From a checkpoint of a small mixture-of-experts model trained on Wikipedia: 3 picks a token, a variant of Muon for the experts.
Below are experts of layer 3 (counted from 0) of a mixture-of-experts language model. Rows are named router (the router's row for the expert) and show model dimensions 0-191. Each number is 128 + 32 x the weight over its row's rms, rounded and kept within 0 to 255.
After each expert's rows: "raises" lists some tokens whose logits its average output raises strongly, later layers aside; "gets" lists some tokens that make up at least twice as much of what it gets as of all text. This comes from a sample of Wikipedia text that the model never trained on. Tokens count by the router's weight.

# expert 32
router [ 79 104 155 141  80 145 185 128 135  91 164  98  77 149  75 152  82 182 123 117 125 127 112 164 137  91  84 152 133 139 109  86 143  70 118 167  55 114 138 118  98  94  99  95 131 142  83 102 127 118  90 152 164 119 113  99  94 117 122 101 131 113 187 101 129 129 110  94  80 181 122 171 187 170 100 132 114 149 134 128 115 135 122 151  68 126  93 153 181 102  55  82 107 114 197  95  97 125 185  94 167 155 130 128 123 177 112 211 128 166 112 106  97 167 131 114 194 130 180 183 136 154 140 179 144 112 125 142  92 120 159 139 122  96 153 158  85 112 100 117 129 177 147 136 108 151 123 150 122  90 179  96  90 121 148  67 147 135 120  94 167 151 104  87 221 101  95 121 114 118 126 127 115 144 127  60 178  90  92 154 121 109 125 120 153 102 136 134 109 178 189 155]
raises: " ", " the", " \"", " a", " in", " ("
gets: ":", "°", "′", "″", "=", " by"

# expert 27
router [ 70 114 113 110 106 150 173 161 123 155  88 124 180 118 130 105  54  92  85  84 138  63 120 192  93 111 113 121 110 130  77 157 184 124 114 115  93 165 122  84 146 153  71 139 122 132 109 121 146 136 156 173 112 137 188 138  88 147 128 148 130 128 107 121 135 109 118  86 113 170 119 192 169 107 137 102 188 162 192 164 129 149  92 149  90 172 137  93 162 130 112 117 106 128 153 107 127  83 121  84 126 121 154 172 105 159  90 143 160 132 133  72 146 149 134 144 106 106 128 184 122 160 106 176  63 125 158 160 144 101 113 136 171 125 138 176 132 107 111 124 115 147 146 209  81 139 111 122 111 121  89  94  94 143 105 117 121 161  89  87 216 135  97  35 145  67 178 153 138 113 155 162 135 156  75 120 167 130 148 136 109 143 155 125 163 138 104 140 169 235 139 134]
raises: " ", " and", ",", " |", ".", "\n"
gets: " ", " May", " July", " March", " June", " September"

# expert 41
router [106 103 104 152 105 147 176 165 115 164 140 149  81 182 152 119  59  64  78 101 116 116 169 113  74  96 131  92 136 150 112 143 164 107 212 174 126 134 108 116  80 130  93  89 190 125 123 126 124  91  89 144 172 181 102  67  85 153 118 108  96 131 127 132 137 137 148  83 128 219 115  93 114  92  78  62 137 125 155 152 120 113 105 147 120 140 159 114 117 122  88 126 157 123 125 127 144 123 153  78 143 115 124 111 152 153 134 191 137 133 190  81  95 166 123 164 172 103 150 117  72 112 118 154 159 168 188 143 163 136 123 133 142 162 134 184 140 140  89 128 168 154  93 214  98 122 129  87 100 114 156 139 103 187 133 126 121 120 127 107 157 195  75  94 148  82 168 135  76 102 175  87 155  96  90 129 132 132  88 117  98 139 117 166  87 134 143 177 144 141 169 171]
raises: " ", "\n", " —"
gets: " |", ";", "|---|---|---|---|---|", "|---|---|---|---|---|---|", "|---|---|", "%;"

# expert 35
router [102  70 173  98 125 125 168  96 149 162 120 149 122 167 116 115 119  75 165 133 136 143 140 186  84  98  84 142  66 155  83 153  99 109 132 107 136 138  95 108  90 132  78 110 136 101  83 135 116  99 177 148 173 132 159 121  53 111 124 121 143  97 159 111  59 129 157 131  79 121 146 143 132 125 118 144 123 129 183 124 147 111 166 157 116 126 101 142 135  52 145 190 135 146 151 115 145 114 156  89 156 102  66 117 139 155  77 132 140  88 127  81 137 139 136 121 143 113 132 142  93 102  90 146 113 185 154 193 115  76 153 108 139 124 169 147 127 131 125 167 118 177 109 185  85 160 128  83 108  68 149 135  67 175 131  71 108 108 124  68 189 219  68 117 142  71 175 147  85 115 199 112 108 128  84  84  95 135  85 123 153 140 135 158  83 132 106 139 140 162 164 163]
raises: "|", "-", "Other", "\"", "===", "Sources"
gets: "\n", "-", "|", "==", "===", "===="

# expert 16
router [ 80 120 172 104  95 153 122 170 155 190 135 176 147 141 104 133 114 104 115 115  96 125  82 185  94  80  72 128  91 148 128 140 133  94 149 127 105 149 155  79  99 126 102 144 179 122  78  85 181 103 146 231 116 176 125 109 112 136  53 115 131 145 107  71 140  75 116  79 119  99 126 112 160  98  92  83 135  74 125 139 158 160  61 133 108 188 184  68 156  55 111 148 124 118 145 100  94 131 159 133 161 135 129 130 161 130 162 100  98 121 118 103 124 178 107 113 184 133 138 120 132 153 102 176  76 171 142 133 110 136 128 108 113 140 176 140 146 191 136 131 123 151 164 182 116 150 132 101 136 111 142 148  94 162  96 105 131 111 173 163 143 140  93  27 103  83 119 108  72 147  97 123 165 133  98 135 181 160  92 148 146 127 130 149 130 150  95 102 193 140 170 111]
raises: " the", " a", " ", " an", " its", "-"
gets: " at", " on", " in", " over", " $", "°"

# expert 22
router [ 90 109 120 149  65 140 157  69 130 101  99 161 171 178  82 134  96 118  70  95 124  99  95 153 101 127 139  88  56  81  58 129 124 100 123 156  97 154  81  80 131 166  88  83 199 158 120 148  96 106 111 184 196 154 152 106  82 142 122 128  78  54 120 107 144 115  95 119  85 137 163 125 125 112  96  72 102  96 168 123 165 122 136  73  73 147 131 130 137 101  97 134 141  36 130 123 133 125  88 149 129 163 103  59 161 141 124 153 103 126 145 149 145 138 110 112 141 145 143 138 104 171 139 148 134 123 174 109 154 148  92 191 128 132  99 186 114 102 138 145 150 179 156 188 132 154 138  63 146 104 128 123  93 167  92 117 116 120 111 136 162 140  98 104 127 131 101 138  74 137 174 134 108 147  77 116 147 176 116 150 127 162 157 162 103 171 104 123 108 193 207 133]
raises: "\n", " (", " as", " and", " but", " during"
gets: ".", ")", "\"", " |", ".\"", "\"."

# expert 29
router [102 101 126 152  92 124 172 124 104  94 133 129 121 173 125  91 100 156  96 140 123 120  71 123 119 115 134 162 139 135  87 156 115 115 120 107 121 183 132 103 121 185  99 147 134 115 138 146 102  93 108 165 119 132 148  84 118 122  62 194 142 114  98  94  86 102 170  88 141 132  96 158 156 130 118  59 149 150 168 160 130  85 150 140 115 146 152 141 152  87 162  98 114  68 147 104 130  85 124 106 127 139  83 122 194 184  93 216 112  64 120 117 172  95 137  84 121 128 178 229 152 158  75 159 112 123 111 117 140 129 121 174 125 154 143 160 106 144 188  82 206 129 179 132  92 122 123 159 133  79 118  89  79 176  96 141 165 113 111 143 118 233 147 100  85 117 145 136  92 104 156 157 159 107  71 118 145 128 141 140 176 135 169 138 116 127  95 116 118 135 211 139]
raises: "s", "8", "6", "9", "7", "ery"
gets: "9", "0", "'", "8", "’", "ac"

# expert 21
router [ 93 145  95 130 123 152 187 157 106 150 128 137 114 182 152 118  73 103 123 100 143 135 132 124 111 113 100 101 144 154 101 129 232  94 174 182 117 116  88 111  42 156  56  96 173  73 114 102 152  24 120 136 141 196 107  89 116 148 136 153  90 121 112 106 138 130 142  77 142 178 120 109 104 116  68  82 150 129 185 144 111 166 135 124  94 138 172 133 168 111 103 119 127 141 119 130 125 116 156 113 161 118 130 113 156 174 117 175 118 132 152  72 105 177 104 126 111  97 164 146 126 129 128 180 157 140 139 155 198 123 141 147 118 134 112 219 143 169 103 125 118 124 136 186 142 118 134  97 130 104 131 145 136 169 117 139 153 122 100  99 165 150  54  73 129 124 155 125 137  98 150 158 155  84  81 111 158 159 136 136  99 163 131 130  83 164 151 168 173 159 195 203]
raises: "\n", " ", " had", " also"
gets: " |", " ", ";", "–", " +", " —;"

# expert 0
router [ 55  83 102 132 116 120 167 121  77 141 110 142 117 165 160 107 113 117  85 133 106 133  68 116 102 150 104  99 150 118 106 153 153  76 157 176 123 152 110  85 162 117 106 133 128  77 131 122 123 144 170 142 161 145 136 102 139 130 112 143 107  89 166  90 133 123 140 163 110 209  59 135 113 103 160  96 155 155 174 150 148 152 170 118  95 174 145 121 124  70 114 131 122 131 175  74 141 131 125 138 126 108  73 133 142 132 158 157 139 102 115  89 103 157 122 117 164  96  97 147 143 115  78 130 156 145 117 180 169  68 165 133 194 156 136 182 132 131 147  72 156 138 101 165  65 199  32  80 118 128 149  84 127 125  50 118 147  93 115  89 121 142  89  60 141  99 102  85 118 146 122  94 183 158  46 112 139 150  87 171 148 186 158 152  98 175 127 148 159 137 153 130]
raises: ",", " and", " in", ".", "-", " to"
gets: "s", "'", "th", "ing", "y", "ed"

# expert 14
router [ 78  53 123  87  44 160 127  81 171 113 114 130 145 152 118 117 110  93  61 114 108 112  80 122 112  97 133  39  77 126  95 162 137  94  95 139 107 139  71  81  71 163  65  82 196 169 131 114 114  97 135 145 196 137 146 118 127 134 113 119 118 100 160 108 118  78 118 117 121 170 156 104 123 125  52  67 154 116 164  93 148 173 140  88  90 133  88 128 134  86 137 171 108  74 179 136 130 129 121 116 132 131 120  91 166  96 140 176 115 132 141 128 140 130  80 132 116 145 137 175 100 131 126 185  95 137 147  98 111  82 128 138 176  87  70 158 110 137 117 131 133 163 146 141 106 154 136 111 166 112 147 100  67 167  86  94 135 145 115 103 162 168  66  47  96 129 138 109  69  88 162 174 111 137 119 125 134 136 142 137 143 135 151  99 131 168 118  90 131 161 192 120]
raises: "\n", " was", " and", " |", " provided", " while"
gets: ")", "\"", "),", ",", "\n", "}"

# expert 28
router [100 128 129 106  79 127 129 115 104 125 154 114 131 149  60  92  80  88 146 131 107 103  80 239 131 125 107  77 132 123  89 137 167  74 126 142 123 147 111  79  77 160  79 124 204  91 116 180 180  86 131 150 135 147 120  86 142 111  73  86 132  62 125  54 112 108 165  95  65 141  99 180 172 156  96  56 127 107 153 145 153 128 144 132 120 144 117 108 144  96 120 168  94 165 145 114  96  61 129 114 111 125 152 139 155 143 139 134  90 158 139 106 140 216 110 106  95 135 189 167 123 166  82 125 131 150 146 187 167  89 167 124 122 131  92 142 111 173  97 120  98 141 106 158 139 150  87  81 153 127 127  55  92 210  83 122  83 184 151 117 155 137  98 103 155 145 110 102 161 123 141 110 162 136 102 128 152 118 122 137 160  97 107 149 141 169 122 122 126 132 137 128]
raises: "1", "2", "5", "0", "8", "4"
gets: "-", "–", "1", "2", "/", "3"

# expert 24
router [ 99 121 104 174 135 123 149 163 127 142 170 163  95 189  77 132 111 124 138  99 134  91 133 159  88 106  65 113 101 110  85  98 148 109 145 122 116 107  86  94  79 146 115 151 135  84 115  99 128 109 176 149 150 211 106 100 121  84 155 130  78  56 183 133 103 126 141 145  92 150 121 180 179 109  96 122 129 137 113 152 188 152  97  85  99 192 164 134 136  89 163 139  93 145 187 112 122 134  91 135 206 138 131 118 199 139 107 120 123  85 184 124 143 164  61 121 150 137 132 160 103 128  76 224 160 161 182 118 143 173 131 138 151 103 141 141 179 136 113 106 183  97 148 125  76 149  78 140 152  71 107 132  93 143 113 104 155 122 134 105 115 162 110 141 155 113 117 162 140 141 138 159 177 133  96  64 102 162  72  88 132 119  87 161 157 137 100 168 132 121 162 181]
raises: " the", " a", " it", " an", " ", " this"
gets: " for", " with", " had", "ing", " won", "ed"

# expert 30
router [ 97 103 148 127  86 174 149 112 130 148 154 179 131 146  89 111  60 148  70 127  95 117 107 152  94 106  97  81 108 177  79 149 146  80 156 155  84 105 111  92  71 191  84 102 149 126  97  93 145  74 167 181 150 175 133 112  76 105  97 147 130  91 127  79  94  94 122  70 108 144 141 174 152 128  88  80 167 152 188  80 142 163 140 122  76 150 168 108 169 101 114 126 102  96 161 100  95  80 139 105 164 135  80 100 146 134 104 185 120 134 138 112 122 175 116 130 126  96 178 178 102 169 101 169  94 145 164 119 137 101 115 156 148  87  94 156 121 153 104 122 110 160 132 168 102 158  96 103 109  74 108  92  70 149  68 110 113 140 138  71 184 173 102  76 125 105 158 103  89  92 144 135 155 107  77 121 127 120 156 141 131 150 182 135 102 162 150 116 176 166 177 145]
raises: "ically", "pers", "ables", "icated", "ometer", "weight"
gets: "2", " |", " July", " The", " October", " November"

# expert 38
router [ 97 101 142 111  81 165 155  98 135 142 152 167 126 137  97 100  63 139  80 129 113 107 101 157 106 106  88  84 105 171  86 141 154  81 167 153 103 127 109  83  74 184  76 107 153 113  94  94 146  81 179 175 156 164 128 110  58 113 108 123 108  76 132  76 110  88 142  55  93 159 153 150 158 120  85  78 146 160 183  91 146 153 145 119  88 153 138 130 173  91 121 120  92 101 165  96  95  89 125 106 160 146  89  86 154 120  98 178 121 125 136  87 140 174 110 130 121  95 165 184 106 186 104 181  96 153 155 135 117 109 125 158 167 111  83 155 118 161 103 135 130 148 126 170  96 161 108  99 119  82 112  99  70 165  71 105 113 145 140  64 173 169  99  78 133 110 153 105 102  79 144 149 168 115  92 127 143 132 154 153 128 148 173 136 113 168 143 125 167 187 191 147]
raises: "oses", " themselves", "osing"
gets: " the", "\n", " is", "9", " |", " was"

# expert 47
router [ 93 112 153 122  78 155 156 100 134 137 145 158 132 144  96  96  62 141  86 127  99 101 103 164 106  97  91  83 108 161  87 148 155  63 158 156 103 130 102  94  74 190  74 109 147 106  85  82 146  81 185 173 151 173 115 115  52 108 101 129 114  80 132  77 119  90 150  57  80 159 162 148 140 126  96  75 141 143 172 100 137 154 142 118  86 150 114 118 179  98 118 124  96 110 167  83  99  88 122 110 158 137  82  94 154 117 105 184 118 125 128  88 129 174 116 134 117 102 163 188 104 180  96 174 100 147 164 125 124 110 125 159 164 115 103 158 109 163 103 149 133 164 136 169  90 164  99  95 122  89 105 105  79 162  85  98 113 150 157  63 178 168  97  91 148 115 145 116 107  77 149 163 158 126  96 125 152 145 153 155 131 166 170 130 119 160 143 125 165 175 201 151]
raises: "right", "rum", "former", "ner"
gets: "\n", " was", " He", "4", " were", "3"

# expert 45
router [ 93 142 133 141  49 160 147 132 114 125 150 178 138 149 135 140 104 112 140 151  93 140 156 178 131 115 159 128  70  88 128 133 122 121 163 109 125 175  91  81 106 126 141  79 134 158 110  64  93 106 135 176 221 153 164 120 140  79 115 150 136 158 140  87 141 106 118 106 101 154 105  99 165  72 123  90  65 141 167 146 136 152 144  92  70 156 144 123 135 103 108 173 117 164 184 100  90  72 108 106 138 138 142 109 128 163 164 118 136 123 128 122 105 133  94 120 187 132 162 118  64 148 159 163 119 170 105 195 149 117 131 140 153  96 126 185 118 143  91 132 160 208 119 122 120 117  54  87 117  43 169 120 161 177  88 125 124 137  92  87 142 130 130 130 148  80 182 139 139 101 175 156 121  65 105 100 112 168 107 127  97 171  87 118 151 191 126 146 213 155 156 143]
raises: ".", "-", " and", ",", "'", " &"
gets: "a", "i", "o", "ia", "u", "is"

# expert 19
router [130  75 173 158  89 117 199 104 111  93  96 128 163 179 156  80  59 114  90 147 101 108 123 118 144 124  93 131 127 150  57 125 147 111 183 159 140 162 103 124 122 117  84 153 133 105 125 139 154 107 121 191 134 162 132  97 100 100 107 113  65  88 168  65 124 158  95 114 140 122  91 156 109 102 136 132 135 151  96 136 171 168 122 110  87 174 166 132 168 108 167 150  48 111 121  80 140 113 166 159 167 102 153 119 155 159 118 156 154 167 160 123 123 109 110  91 194 176 129 158  86 114 135 134 108 193 107 143 172 114 169 109 187 137 119 189 147 137 131 104 136 117 120 183 104 144  47 113  87 153 163 131  78 147  70  74 119 133  89 131 138 199 115 107 124  35 128 122  96 129 168 177 122 102 101 126 109  87  61 161 116 154 117 169 146 154 133 122 122 125 112 143]
raises: " same", " main", " previous", " first", " last"
gets: " the", " a", " The", " his", "s", "The"

# expert 2
router [ 86 116 179 108  89 142 179  93 105 133 140 131 122 137  90  81  78 117 132 130  96  97 105 119 124 134 103 157  80 147  72 109 169  60 130 159 130 155 126  92  83 195  94 102 180 114 102  64 153 124 116 148 139 157 135 113 138  63 110 164 111 120 111 115 183 126  78 114 116 134  82 101 201 161  82  96 122 161 112 107 165 169 113 116 116 149 141 140 172 131  93 119 117 152 187  86 142 112 149 121  89 133 136 155 123 180  89 112 132 149 213  80 145 149 125 116 123 161 174 155 134 134  96 150  86 141 176 140 111 102 141 119 151 129 101 166 124 132 134 137 156 224 107 163 127 146 121 131 129  92 115 133 100 187 100 133 149  85 185  73 159 168  87 116  99  94 115 140  72 108 149 146 164 178 119 169 109 159 112 173 153 116 174 163 137 133 208 116 157 176 156 203]
raises: ".", "ight", "ap"
gets: "N", "W", "m", " W", " L", "S"

# expert 4
router [ 91 113 155 113  89 204 165 123 159 156 140 196 112 168 121  75  81 108 115 155 119 105 144  99 159  64 108 108 128 110  97 150 108  80 174 168  70 134  96  94 108 136  90 117 128 140 128 112 116 101 175 151 158 144 121 115  99  72 145 106 135  97 102 102 101  45 149  55  87 115 143 141 111 123  83  63 139 126 151 143 145 121 154  94 109 118 123 133 162  61 111 110  92  99 131  91 110  72 131 139  98 172  79 138 121 142 132 121 140  73 112  72 116 170 135 123 108 138 151 172 109 166  88 140  92 112 155 149 136 160 132 187 160 114  93 165 159 199 173 164 133 113 156 178  96 153  27  93  86 120 126 107  55 156 105 136 124 151 151  77 155 169  90  78 123 147 131 104  93 111 123 143 133 130  83 111 146 128  83 144  96 108 121 140 128 150 101 132 155 205 147 169]
raises: "s", "2", "K", "1", "F", "U"
gets: " (", " ", "/", "(", " \"", "^{"

# expert 17
router [ 96 119 141 115  77 163 152 105 140 142 165 166 136 144  94 115  69 149  82 124 105  99  89 160 120 115  82  89 102 171  89 156 165  73 161 153 105 121 110  84  74 184  79 104 154 109  97  84 138  78 190 171 151 163 128 112  53 122 103 131  99  82 118  71 108  89 141  61  91 161 157 151 150 127  81  74 149 141 173  87 142 156 133 106  93 151 127 122 173  89 108 121  93 108 168  92  90  98 110 106 157 149  90 102 151 144 104 183 118 114 131  93 139 177 117 134 132  89 172 173 103 179 110 176  92 156 158 141 127 106 114 155 170 102  94 163 120 154 108 148 119 149 133 158 102 174 100 109 124  90 110  91  69 158  71 111 111 137 135  70 170 166 101  74 140 104 155 103  79  68 147 156 165 116  85 124 142 123 140 145 115 149 183 138 104 167 137 110 162 176 174 136]
raises: "jiang", "abad", "eration"
gets: " ", "1", " John", " David", " Michael", " c"

# expert 7
router [122  54  84 101  88 151 168 131 139 140 109 142 112 132  98  78  94 115  93 134 104  72  92 195 154  80  88  75 134  91 102 195 126 106 123 126  82 174  87  45  95 116  95  94 149  80 139 117 155 116  96 129 102 184 140 126  94 138 108 129 132  95 207  81 122  89  99  98  89 144  86 119 165 103  78 101 132 121 147 137 181 110 105  70 103 157 138 105 145 120 109 132 135 103 138 129 166 126 120 112 148 176 120  99 113 170 146 141 152 134 187 115 174 190  70 192 140 141 123 127 120  92 144 131 104 133 190 171 121 148 173 213 168 104 160 169 131 126 122 171 178 155 126 129 132 127 132  76 115  89 152  67 140 127 108 107  97 120 113 148 152 204 117  96 116  87 133 114 148  92 143 124 214 131  79 148 130 136  97 105 124 144 143 104 106 108 102 147 141 144 132 179]
raises: " though", " including", " although", " but", " while", " except"
gets: ",", " –", " -", "),", " and", " ="

# expert 11
router [103 116 146 166 114 127 185 110 132  81 148 132 112 140 104 142  79 152 115 110 135 116 112 195 125 100  82  91 118 128  93 122 152  82 127 202  98 121  95 112 111 133 119 116 119 126  91  71 180  93 114 129 180 117 120 121 130 121  68 117 147 115 185 106 121  84 189 101 125 185 143 182 168 137  74  79 144 154 157  65 121 171 142 162  99 108  78 180 133 115  71 130 111 126 162 104  68 113 167 108 125 105  82 105 136 163 123 218 115 163 153 100 111 158 138  97 170 121 164 157 129 135 152 144 112 122 136 140  81 140 131 154 147  64 128 139 147 159 126 102 128 131 102 129 119 153 101 151 126  79 152 103  73 153  97  64 117  94 108  68 216 156 148  78 157  40 138 131 142 134 135 186 118 131 132  90 154 100  94 110 112 149 131 119 127 107 109 141 128 218 175 174]
raises: " ", " A", " The"
gets: ":", ";", "-", "\n", ");", "):"

# expert 36
router [105 108 114 145 111 106 137 159  95 158 177 219 128 206 130 122 112 132 110 101 122  92 137 151  91  81  99  84 105 142  96 127 169 128 188 161  36 158  45  99  74 151  82 158 121 130  64 128 124 113 109 165 115 178 124  99  67 116  49 124 122 133 151 116 152  81 159  93 106 124 137 116 178 111 127 107 120 159 102 181 189 105  97  95 125 157  99 101 151  92 115 130 120  96 140 153 183 121 127  80 157 115 111 157 172 113 109 139  96  89 147 107 146 114 118 131 163 135 130 173 110 149  79 179 152 158 124 177 153  69 123 150 142 132 140 121 116 166 128 101 144 155 137 125  49 175 105 113 106 110 159 108  48 123  97 141 159 154 126 113 121 184  87 123 129  85 137 152 159 165 141 190  97 102 112  57 105 113 116  96 138 188 144 137 144 131 118 163 165 140 144 156]
raises: " the", " a", " an", " this", " their", " "
gets: " with", " in", " by", " from", " for", " at"

# expert 3
router [109 103 145  97 120 180 148 115 184 154 146 193  97 180  96  73  93 108  99 186 115 106 140 117 122  91 124 115 122 104  88 144 108  99 160 188  44 171 104  80 110 116  76  92 117 126 119 115 116  85 168 158 156 146 126 119 100 105 186 107 124 104 110 101 100  71 131  78  85 110 147 166 119 111  94  50 128 147 124 132 152 105 161  77 107 123 129 124 150  93 122 130  74  97 143  56 112  71 140 142 104 190  85 154 114 158 124 136 150 107 108  69 129 176 138 110  82 139 154 166 104 161  98 151 100 104 135 138 114 158 135 191 178 106 119 169 159 176 173 159 126 149 158 177 109 152  38 103  89 109 126 156  58 151 100 152 128 135 148  85 151 170 102  81 138 146 137 117  96 144 104 153 132 119  57 111 143 138  95 114 110 150 117 137  99 171 120 145 150 185 130 167]
raises: "Note", "known", "2", "1", "F", "including"
gets: " (", " \"", " –", " —", " -", "("

# expert 23
router [115 151 140 123 121 150 155  78 119 130 122 129 129 154  76 120 125 117  38 132 126 140 102 150 103 160  81  84  65 144  98 111 150 117  98 107 122 134 103 113 120 168 124  59 145  76  74  60 100 129  89 201 159 110 127 125 118 146 100 133  80  79 133 110  80  71 155 137  86 121  82 127 142  96  98  89 147 209 156 130 112 124 164  95  68 154 155 128 183 103 100 168 142 159 159  95 100 118 113 117 141 131 165  68 183 166 134 200 118 154 132  64 135 176 147 113 115  71 171 132 114 152  77 151  90 161 181  96 143 113 176 127 132 119  99 156 172 141 138 120 122 128 106 137 116 163 117 119 109 104 121 123  71 148  96  98 199 182  83 108 165 145 104 121 149 125 153 149 129  89 162 152 187 116 130 123 134 111 166  94 155 190 163 185 162 138 184 120 139 138 157 152]
raises: "T", "D", "Sh", " \"", "://", "The"
gets: " \"", " as", "|", " '", " /", " called"

# expert 46
router [103 125 100 113  95 100 167 106 106 131 162 170  88 166 134  95 100 105 116 121 126  72 135 132 116  88  98 168  50 101  82 116 176 100 147 108  44 144  73 107 102 123 121 162 203  68  87  95  89  90 113 177 174 172 112 132 141 155 120 118 104  88 163  83 115 107 121 146 112 133 108 137 141 120  79 123 144 117 160 158 143 145 120 140 111 229 116  94 150  78 119 103  97 110 129 128 118 152  99 140 201 173 130  97 220 132 146 109  94 107 151 116 158 169  71  77 169 136 126 165 130 160 118 189 140 136 217 163 151  99 128 100 139 105 175 149 181 106 166 103 153 138 159 121  85 155 112 102 116 108 112 129  43 126 113 142 119 152 113  83 104 142 135 118 156  88 172 154 110 159 145 133 119 117  73  81 135 119 111 139 136 115 104 119 174 125 118 127 172 121 156 176]
raises: " the", " a", " his", " an", " ", " this"
gets: " in", " on", " from", " into", " at", " In"

# expert 15
router [120 154 168 104 139 167 131 126 127 123 100 109  91 131 120  83  80  91 112 179  57 106 160 130  95  90  61 120  80 153  97 135 163  72 134 196  96 163  99  73  94 147 141 122 143 144 101 104 184 106 195 144 160 166 167 118  95 105 116 157 128 101 186 104 141 105  87  86 111 111 148 101 116 146 135 116 146 164 201  84 161 150 128 169 101 159 156 101 148 124 116 128 124 143 168 100 134 108 102  64 131  95 138  83 143 115 127 184 128 103 131 123 150 186 129  99 144 115 138 227  58 217 143 148 133 158 141 111 161 146 149 162 179 157 113 120 112 157 110 172 118 102 147 118 125 172 130 123 165 104 113 115  99 136  79  65 133 165  89  79 130 150  56  87 129 118 169 123  87 143 139 137 177 108 101 159 170 129 119 135 154 126 117 141  74  95 106  93 153 151 181 158]
raises: " ", ":", " of", ",", " the"
gets: " ", "%", "|", " were", " −", " population"